{
  "n_layer": 8,
  "d_model": 128,
  "n_experts": 256,
  "normalize_top_k": true,
  "vocab_size": 4096,
  "parallel_block": false,
  "init_std_qkv": 0.0376,
  "init_std_up": 0.0376,
  "optimizer": "adamw",
  "beta2": 0.95,
  "lr_head": 0.011,
  "grad_clip": 0.5,
  "decay_shape": "linear",
  "train_tokens": 406000000,
  "dataset": "wikipedia_en"
}
Below are experts of layer 5 (counted from 0) of a mixture-of-experts language model. Rows are named down (a neuron's output weights, with its number) and show model dimensions 0-127. Each number is 500 + 50 x the weight over its row's rms, rounded and kept within 0 to 999. Numbers have three digits each.
Before each expert's rows: a language model's description of what the expert responds to. This comes from a sample of Wikipedia text that the model never trained on.

# expert 27
What it handles: Commas and opening parentheses in music chart and sports result tables, e.g. Germany (GfK), Tokyo, Japan, Belgian Albums (Ultratop, plus Team.
down0:423500447470559556469532568594483526523469437444493662471407483563478427489526462547472520449580460547594479520525442447472473524535569551553490513595556475431495495552524502497499393508538466478510535493401538471484520501532472496421510538555464525474519423531524488421492414433512495504519484458551543473462556477527492576466526642480594549547560450459563535453498536505508627469433
down1:493403504556482438462498610593546475475513537539453521480403614536505477562453403481536515510527446462466426513493466428472492499488502611501597454494538558610495541475555389455484489507551460478503499505453481670495548546516505544489497531472518502471550487476552542493573471454511484475528468483537556460608490523490463629513470608527558553468545499518514454522490434474562457593557
down2:449431519506479498522436580543533501480557525551422532477537539577413548520553459511483443480560534452469512553445501487515447483551548542502517513443541523513544485425452507455443518614555484485455539533456535520476343486451460438510431488504545539401624437449463515527526488434466426509572450493567579564490365434530471482527546549434538424566386500568535499504504454453454468528462
down3:477458507495462467528588505554556412463626470528558468526463509585499478471546467482541484483460454416544557485479444440471469576503567491471521560516536515618498480581481534469398465477512462472450539499424480508515522462437509578523471473533509488405561527513518466543586502615548489467577463467456435388534433435443492543582545561581420490456409540571537609497470457520502511531565
down4:521565466559537479513517475536441529416436476520483437440533427593572465446502579454494446442523489479576459476475435543518533571607563411613546480579489559513520511449480423515440401549413512457422419508482550511538454490615475507546496491411532539493453456383525528532529462484464501429487516465479448575470462501554530575485481523465390521553564501489440575535519537472523512494438
down5:484550537528390470479521456419449462463390585476495468483501502452411481489522488623473496492492472505485574521575420588577558518498479452545495445487530490543439369527535571542557492512556480548424532441512554516498494469502467528543550558554570428486526507428492505546483504433478550606419512568569451589510428501445555367472540506489471512438402552454517501517478501471454527494421
down6:540543461469562474491487467381445503478537493570502585536498506551605484396572448469483504507446565493479516475485421582485476571474368515540539494462478445503485608522472421573602461515451520505586476476435593534501476470484409469460499504473557582569463480497482506522468463480516515500501608535526427460443415363500482421438619438505503522546466530520525458503495528462524511477455
down7:466522543436502495518455487659638503557522439540532575527543507449491461530469463455450423521473484465580465525537469474505468526528484478487550509561484518509530457502491560485556545460529371494394494532540491456544538506561421594562501574577515436501467537553524587525450517424421433530493385475442559494438489497511558505477539531453362482507436491562506455513505548587547471476578
down8:431503504541483519496557455439490531499426566576542587503482532585536505443403519524501534405494527487511498485563456545479460530549536561545454593523472535506487480511515470519464485534469490471479512503495507408593452642391554511504528470665625392469515465530448544478450454592474511511462484467593535530468507486445522438470453524384489433533492575557565485508547473505508533557448
down9:409508468554512502514547508514456431506520505532624496448498468494441613455462486510516463481386485612506449552527471462464465553546573417523554643532396546533528521535495446453497444602403520434464430474411491480513550519524476492573511508490516444416454537512483473526484407652556430522485512517550501567503493506481558478511487472531571524383494526548495503554535488507458491507439
down10:541673526520601527446450477529483563436476442482514531421517483505520515447530489555484447504516587437550441509555476551524538482513474519596520573536429482493496496550472476568499498567471536547527498448536588502569486493467448502489416498462543498414434574516472402446544384554460529483539518469507380426530517393487482492513571511552428501543429414433445568570493519526568480460480
down11:620457594464565569467457546498538479421522375605438445486506538549442534472547474575476429530474515509449442496540429501534515422487589489422539455478469511548542470439517483450542561625469537493508562532427499492507495527510573486494535533440606468435420549454504460496526453523542455601479499405526513528509511461517505536424478592535520540527490434409448557586420511487500523533489
down12:567466480583545575514487536513527523482526575512575451408466494540424525448421543565570521484516480543513484530517455476467576559476523547542564577497571501461524520564579510500523459489529499448383358525470510470533505476523632493514450489485616523511536558585490499576546436465593459469521494444434564488472423490505460576572470509509539457409438463500486548560621455540526489550506
down13:457474469470361486525493584488514571463553630507502432595496578474558463578561508376455448509510550560447464450463524412569464462485476454482420397512468522394482483512523495493551501534494544450477457535633496480465524515453470477500519474497471421509482436520458559538517518515414520593529445589533508541442486534570525473519485550354513524541529524516498540482428562509482459483459
down14:557391498473479512556551486405489432541385488554543465472453506491565439535457475476468542416459414484486469454607515594562518443513536492533497498383357562522476503548543472514482623467540426464538518511542441521501561431514539522498478570455512476424525497503513450463456484522487511590513533480572436489481542534523519590451476485464473565561450530465531523390441414469491400505530
down15:534490451435560490464406482474490477517569521470475553509506507541490522420552394421549459430522437500481522428520575464539503416529412518537493587535498494497483464526506600524523466427487442372444560509596474533433506487448439483470488522472463450523370482497493552528423484452460459537545542506499484466519526457552485612473473441515524518533529485525497671486623446518479486484388
down16:438544501491494445517556541561540481565531456490551511521499487531503508528454394423459523450473520434502538511490424399440442540405521510487476490558496503549500514552525407473465497493489504419552518523382513489580525429529401527533440458525535505424547440636583473412591473535570464533533520479414408502513456452432536539566584570541554481452533571494543569513440536518476560448565
down17:448516470461425487403483470509556466524540578481511561486483510585391430441498522539592477537487497588471532492538383548493519527578508438530488519455646503544498485459505413436521517573507396462510508497498524501513554464482544486444493479454487555487550467516587466393454495464609432456460485502490621572527501463503450580410413499479594437523429540458544486480496566490536488466526
down18:451566430495453549513489577505512543443503448485462484484497473506542502509615528570480458579505464582552559546495474476507487480438453487490523507488481467450550532494547527551479566498446433499549568484572527606521609447450440582540519481404526452522440577424427395517455457516537421542474472506535490366597538435464439409505505526470431523439461474553502396482543529475543582422526
down19:551462528525654566594539525395492535500496459488521547475404469485550519536470439540441548511519471505453554491456573482436510464519498470457487406380440482539573543449534352538451522501399519499529448473497482535550493581512429419550457475563506525484547461443540500506461596474576537558548572476557525512444442513531503503509598534595561548507480555574471500535507489468440445520487
down20:491465429491484419465493393495475452487405434493476464549494490401584518526529509573484476507517577589521474567505581637520599571482482557454610462472486501451466476470422506550561438491476495526580435465481494493453431464575509567479557544562476448543521598463508504493489499475447469553530445426497484477528468486617462447460557545461602540543556464450524402474487527484427483524452
down21:431512474417578514514489542515438459517535485431363458532487528362420540561477428553529483465552548482458467498569479478492542455521559450469453504541519491438526485454539530397518543492439496534458561393490487516559513572554507542480415511524482517530429554575454544466456499486573388474468519543459493486501494531432500522505427542521515484419580445637518505547522541386471596444471
down22:531576469445497503448503485531493503522508493473541492608532528429520456495501569467503423530588510441469525582543520565436475515508449530541486525582594418415410568565446531541528529430473508462525545434479546422561596386513427573500425503423483534496462557587512572480498428572454511542493431474481479441478445475599482403505501517522474457467553483463604507460476602449495512439477
down23:489490560544491499484367546468498570579468518443502544520531497456519529511486540561550495496597526528456445479556510485553535387547573482494629469594538416454500389443481562484467495585584548570433463592509434441541412496514506424449504529586566442531461492489456522558449531428510523455564511538557505533491529541455488647461519521479499489549508480538441488476558487461549501575455
down24:535451531499453463527445503486470491495432528500450522471422568406517412454436519399500572530468456499459497440462459470538414479473478536471518489505481407592467508446438519558484362514520431534521512449499504546430508566485552551497558474404500475523496521472496467511530598504429533690460560491501563556480504550471472402562455460506510483467499444437445503523495424454421617466532
down25:388496559457522442500543445485534594572516529552547430500448531473395546539534581550481583530520542493515448583436501515516442514403544428544430498497536540563408414524462452442498514518516605459491569422483584472425616470424559581533505460469500459539464543523472448536498479518409585577525483461529466458510498537450553565573468531538554453440506476490485532539435439485458515459515
down26:531426456486513500434521467507504568569559506582522465472495479359334486557501505506563423482504507509474473507515533495522553496483566444461476480505593464548449539543513533501492487497499444423485398401557510411467475415514444540444548430491508431454383445531537503479532490522545562557504490541459592485476488485553542516605503524545571441464529402531396595511530548485476439458467
down27:517485553524504412475407506478468481458467574444494588428540480464506458575435582521491530449533538461457510488441552514469464507471528484458450527515535582479483595496411532541463457476499423510466553433526473455543400566495604467525438514528533446520595461483502501559433642524571487560446482471401510529408453553477489385447434459455557419440523456544457462498518524492533582516576
down28:360487425507428402489561479480565503617569549557476562525472494396363511468479507449571507505543467537456485576516458488497461482510537590529490460554569545480503440489529518403468525436490448490480485506451460370472567471525510561453475470496528500534523450560521670520504536492532470500512484473453562568514474560523432491448447560411533519430511528525567507506501538461446537464555
down29:432456434508501620480518600430519532543509517502453549486440463569579488501441515489500484496511451498555500498556445433472490491502467573613459461572539505471432423524600487439537526654542496516439545515535514478582543501534432484468486509563534453507445438483482475428519464416499536484535483514496436514473489509470549637595427509493444525529516489437511566485582405461575622484527
down30:516345446441531510574540450532504490412552377468516566470572520536497517499484528555482536491526438504512537439560450525549476498505502530552511535516585463510507562512465492548520467498534534535497459520508465480506472524465500324532565532512466479546549551467497505466505547490503532495540568519527630435535530581535524713508543485539468485508453599510502506536455470535591400541475
down31:472474491514519534497448642504535558463594477539488567518450484509482607509519515372539517459445425473543505438562474572512494596581489448484545514607514481582492595489505528530471520507571435480441546523516583489481475419513483560515465532517550518411501558479449480442560397382554465460476485517543553473535592461527470551545571469458400454507472534548498491418510509573554446498465